Below are experts of layer 3 (counted from 0) of a mixture-of-experts language model. Rows are named gate (a neuron's input weights, with its number), up (a neuron's input weights, with its number) and show model dimensions 0-95. Each number is 50 + 15 x the weight over its row's rms, rounded and kept within 0 to 99.
Before each expert's rows: a language model's description of what the expert responds to. This comes from a sample of Wikipedia text that the model never trained on.

# expert 35
What it handles: Non-Latin script bytes (Sinhala, Japanese, Korean, Khmer, cuneiform) plus math notation like _{ and $, and capitalized codes like XI, AZE.
gate0:87 56 45 69 61 56 66 44 66 52 57 47 67 41 53 50 42 38 63 37 48 57 49 59 63 59 86 53 47 55 73 50 45 24 51 66 30 16 32 36 41 66 29 00 54 40 68 43 59 58 25 17 47 46 50 72 61 52 49 65 56 61 53 45 58 67 55 41 56 74 51 32 50 44 46 20 52 25 43 60 61 77 57 53 40 33 61 53 62 52 36 39 60 63 68 42
up0:55 72 32 89 44 68 25 42 53 62 76 58 55 71 40 71 54 26 39 61 42 54 14 51 35 59 69 57 33 60 81 68 57 62 49 45 44 70 21 52 34 46 42 54 66 30 32 45 62 48 44 47 66 47 29 50 59 31 55 39 40 36 39 52 42 58 41 21 45 66 40 63 12 33 51 49 50 41 64 26 67 45 46 63 32 49 67 69 25 55 52 43 47 30 36 53

# expert 37
What it handles: Common nouns after the, a or his, especially time and competition words such as year, round, place, election, month.
gate3:40 51 45 62 53 38 63 18 46 28 56 52 55 43 53 64 48 29 45 72 62 47 42 44 51 22 40 56 61 34 43 59 20 24 70 32 73 30 71 22 25 52 62 49 71 55 76 58 23 27 67 71 45 32 78 32 71 43 42 72 48 62 65 31 46 50 56 38 65 42 45 53 49 62 55 66 40 60 40 30 47 35 68 43 38 50 57 61 59 62 68 25 84 58 46 57
up3:57 52 77 45 60 54 62 66 53 22 55 72 64 49 54 57 61 53 69 55 68 64 50 28 49 50 46 41 54 37 64 35 37 13 58 45 49 55 43 49 34 69 54 52 70 27 37 45 42 49 69 55 75 33 41 64 40 28 53 60 65 57 45 31 63 43 76 72 58 47 52 20 62 45 58 63 32 70 18 41 66 54 70 52 55 31 59 22 58 74 27 45 42 70 57 07

# expert 39
What it handles: Field names and column headers in infoboxes and tables, before a colon or pipe, e.g. Official website, Votes, %, Total, Coordinates.
gate1:40 59 44 49 69 74 47 53 45 91 48 48 29 45 44 38 34 53 76 42 43 75 51 43 62 55 37 56 45 82 36 51 57 56 69 48 43 50 62 45 71 52 59 69 29 75 44 47 35 59 38 49 58 62 57 49 52 31 37 40 79 73 51 31 22 76 32 69 45 49 55 34 37 53 62 16 56 50 52 32 64 37 21 68 53 57 60 54 67 42 31 44 40 49 05 64
up1:71 50 52 45 07 65 80 27 49 40 35 42 22 69 29 33 58 39 71 46 28 46 41 47 29 59 72 56 64 42 41 45 80 68 59 40 36 61 78 47 59 28 56 45 43 49 85 43 42 34 62 44 59 45 42 56 52 59 43 73 28 31 40 23 57 63 56 57 46 41 49 50 45 57 48 56 43 45 46 56 71 44 78 66 71 34 47 46 25 44 49 67 45 61 84 40

# expert 55
What it handles: Heading markers == and === opening sections like Education or Legacy, plus sentence-final periods, closing quotes and paragraph breaks.
gate3:46 47 54 55 36 50 63 49 56 27 60 35 44 28 40 64 48 27 51 67 75 74 54 48 23 34 35 66 60 38 77 38 72 66 21 72 37 44 58 39 48 58 30 55 82 56 57 54 34 55 46 53 19 35 63 51 47 69 09 43 49 74 51 24 69 78 31 31 57 48 35 48 51 62 52 65 55 40 56 68 32 46 43 49 73 42 52 56 71 47 58 45 33 81 53 41
up3:33 38 45 64 59 64 52 51 59 47 43 68 21 54 68 66 63 20 43 29 65 44 14 48 25 49 62 74 34 40 55 52 35 27 45 45 52 61 52 50 61 49 39 33 46 51 32 66 62 55 46 81 36 56 97 57 41 48 61 26 45 39 34 36 24 69 75 66 62 36 82 32 44 22 39 64 45 46 41 58 40 52 50 50 61 70 32 64 46 58 54 34 49 66 53 62

# expert 19
What it handles: First digit of a number, mostly 1 or 2, opening a table cell, list item or parenthesis, as in | 1994 or (2016).
gate0:54 82 57 66 62 28 44 67 80 29 79 17 37 46 50 37 52 36 51 49 40 85 70 61 64 65 57 56 51 48 72 65 62 52 60 37 41 90 84 44 51 43 46 73 39 75 52 48 63 36 27 46 62 49 45 34 46 32 64 48 47 21 54 59 70 29 35 62 57 39 59 46 57 52 34 80 55 46 68 43 54 48 57 43 64 46 63 32 33 47 57 57 53 47 56 74
up0:49 54 61 52 58 36 72 26 68 74 66 11 63 68 60 35 41 33 49 46 42 79 19 33 36 59 53 56 56 72 47 59 42 36 56 56 36 48 48 48 45 71 58 46 62 50 51 48 60 61 40 22 87 67 38 55 23 42 47 56 71 54 46 68 33 40 41 45 42 35 64 43 48 60 62 68 55 32 38 47 57 10 54 61 56 33 47 25 35 56 38 70 69 47 71 77

# expert 25
What it handles: Numbers, spaces and pipe separators inside wiki tables and semicolon-separated stat lists, such as chart positions, scores and coordinates.
gate3:72 60 62 55 88 47 52 43 45 41 64 57 59 56 30 33 58 40 51 26 51 43 57 65 54 58 71 57 48 53 66 46 42 59 35 41 58 19 66 26 40 48 47 41 62 35 62 30 43 62 55 36 92 58 39 28 43 38 47 59 49 37 50 49 72 12 52 65 50 56 62 72 72 65 43 40 55 60 41 44 34 66 60 46 88 43 51 40 86 55 45 29 54 60 14 37
up3:37 34 40 60 44 60 62 38 75 75 40 27 33 43 63 66 29 31 62 64 28 69 45 65 67 52 42 56 34 59 42 67 41 66 63 53 64 58 74 59 67 65 95 52 30 56 19 86 65 57 34 29 31 41 62 66 58 40 57 41 30 50 30 31 54 78 56 40 33 65 45 43 53 38 65 38 37 34 38 66 55 38 44 52 49 33 48 47 38 63 35 56 73 36 47 41

# expert 27
What it handles: Short subword pieces like it, an, al, er, ot in the middle of foreign personal names and place names, e.g. Lemaitre, Dapitan, Dissanayake.
gate3:48 68 57 21 29 45 32 50 64 57 59 75 63 61 49 38 66 63 44 68 47 39 30 59 42 34 59 79 48 50 59 47 57 38 48 65 39 47 60 39 36 99 42 65 32 54 49 53 39 60 55 52 49 05 09 72 70 61 50 31 48 58 80 49 42 56 62 60 20 50 63 38 27 51 63 36 68 69 52 64 56 28 62 53 42 52 45 56 53 61 38 55 71 54 51 47
up3:52 29 80 72 58 38 42 47 68 79 72 40 51 49 74 69 30 53 48 59 35 28 69 38 74 48 56 60 41 64 77 58 39 32 39 36 56 50 41 80 51 52 61 47 48 51 51 31 37 05 53 47 36 74 58 33 69 57 47 55 48 63 35 33 73 42 20 60 31 60 43 40 58 42 40 51 34 63 40 68 34 36 72 51 57 46 53 42 16 42 47 24 47 55 45 39

# expert 63
What it handles: Place and country names or their endings, such as York, France, Canada, Nigeria, and -ia, -ina, -ana name pieces.
gate1:57 38 40 51 34 35 45 54 64 54 72 47 39 43 59 58 80 24 65 72 58 83 50 58 19 38 27 28 73 41 29 45 35 44 34 53 35 86 57 48 67 44 70 68 59 34 38 48 55 57 75 77 38 43 30 51 41 45 50 61 76 57 49 39 74 52 57 40 47 74 36 55 53 65 62 57 47 39 28 71 44 42 60 85 61 41 51 66 48 44 43 52 77 71 44 62
up1:68 31 66 10 37 50 50 56 85 24 56 72 34 48 40 65 72 26 71 48 55 75 53 48 39 48 42 51 30 60 43 65 49 27 63 44 30 60 35 78 36 53 36 61 69 41 51 70 55 63 53 37 49 40 68 35 58 36 48 49 74 52 44 52 54 44 70 70 45 92 44 40 50 50 43 67 58 62 49 71 55 53 51 65 13 32 51 61 63 53 68 36 39 48 66 68

# expert 10
What it handles: Past-tense and participle verbs after was, were or a subject in narrative prose, e.g. released, held, approved, won, known.
gate1:61 52 60 58 60 53 56 48 19 42 74 51 45 80 57 29 55 70 23 53 55 64 56 11 69 35 52 44 40 61 39 31 49 27 66 48 35 49 46 53 70 33 64 64 56 41 58 36 43 24 49 72 59 37 40 32 53 47 28 42 39 48 68 61 66 61 42 54 35 27 20 37 39 45 78 60 37 39 47 23 31 56 37 68 72 41 59 54 32 43 17 44 25 45 70 49
up1:62 30 56 51 41 57 60 58 68 49 70 51 62 68 62 61 29 72 64 41 38 52 35 34 75 71 92 54 56 53 50 49 49 22 68 41 42 48 43 55 29 49 49 38 54 34 36 37 48 40 47 45 58 33 41 75 83 48 88 47 50 44 43 49 62 28 30 41 37 26 13 33 55 40 28 54 42 43 49 24 29 73 33 34 44 43 64 44 45 53 61 67 59 54 78 49

# expert 3
What it handles: Single lowercase or capital letters after a number or word start, mostly unit symbols like m, s, km, or initials such as M, B.
gate4:80 47 46 28 12 33 46 27 51 55 56 47 25 50 35 56 71 60 43 39 53 46 55 66 67 24 59 59 58 63 69 53 38 41 75 67 42 44 60 81 73 61 55 49 70 61 37 57 39 27 51 40 66 51 51 77 33 55 41 59 47 46 49 34 34 53 66 41 33 49 57 46 24 47 47 64 40 44 55 75 58 49 28 23 57 51 72 44 73 36 61 18 63 15 47 34
up4:72 46 52 60 60 22 57 37 27 48 68 31 67 82 55 32 44 46 60 62 57 38 71 59 82 38 41 47 42 68 66 65 33 51 58 52 44 73 56 57 47 48 49 40 48 38 53 39 47 45 54 57 40 41 70 55 57 46 32 65 37 46 47 60 75 35 60 17 36 74 39 34 78 67 31 43 34 56 47 40 36 46 40 75 21 34 62 33 49 46 19 52 34 17 80 36

# expert 56
What it handles: Words in Wikipedia section headings and biography vocabulary such as Career, Personal life, Later life, born, also, work, development.
gate4:40 63 38 52 48 59 67 61 58 56 87 49 85 64 28 52 20 65 37 21 51 40 47 54 50 51 35 53 62 68 71 65 35 45 56 32 33 63 53 43 61 57 78 40 79 52 50 74 36 62 37 65 53 71 53 78 42 61 37 33 48 50 23 39 63 51 50 45 21 35 20 56 49 40 63 37 40 45 68 38 46 44 48 51 63 57 73 17 55 41 65 46 44 51 70 21
up4:70 33 45 42 55 29 64 30 41 74 63 45 44 27 33 52 38 73 27 59 47 54 52 73 04 67 26 36 40 57 53 24 56 58 69 54 43 57 52 72 74 62 75 64 37 32 29 31 51 56 50 71 48 34 50 47 75 58 43 56 16 56 42 74 47 37 49 63 54 43 72 44 44 42 38 49 60 51 51 57 33 64 22 50 54 21 64 62 75 33 55 60 55 47 50 57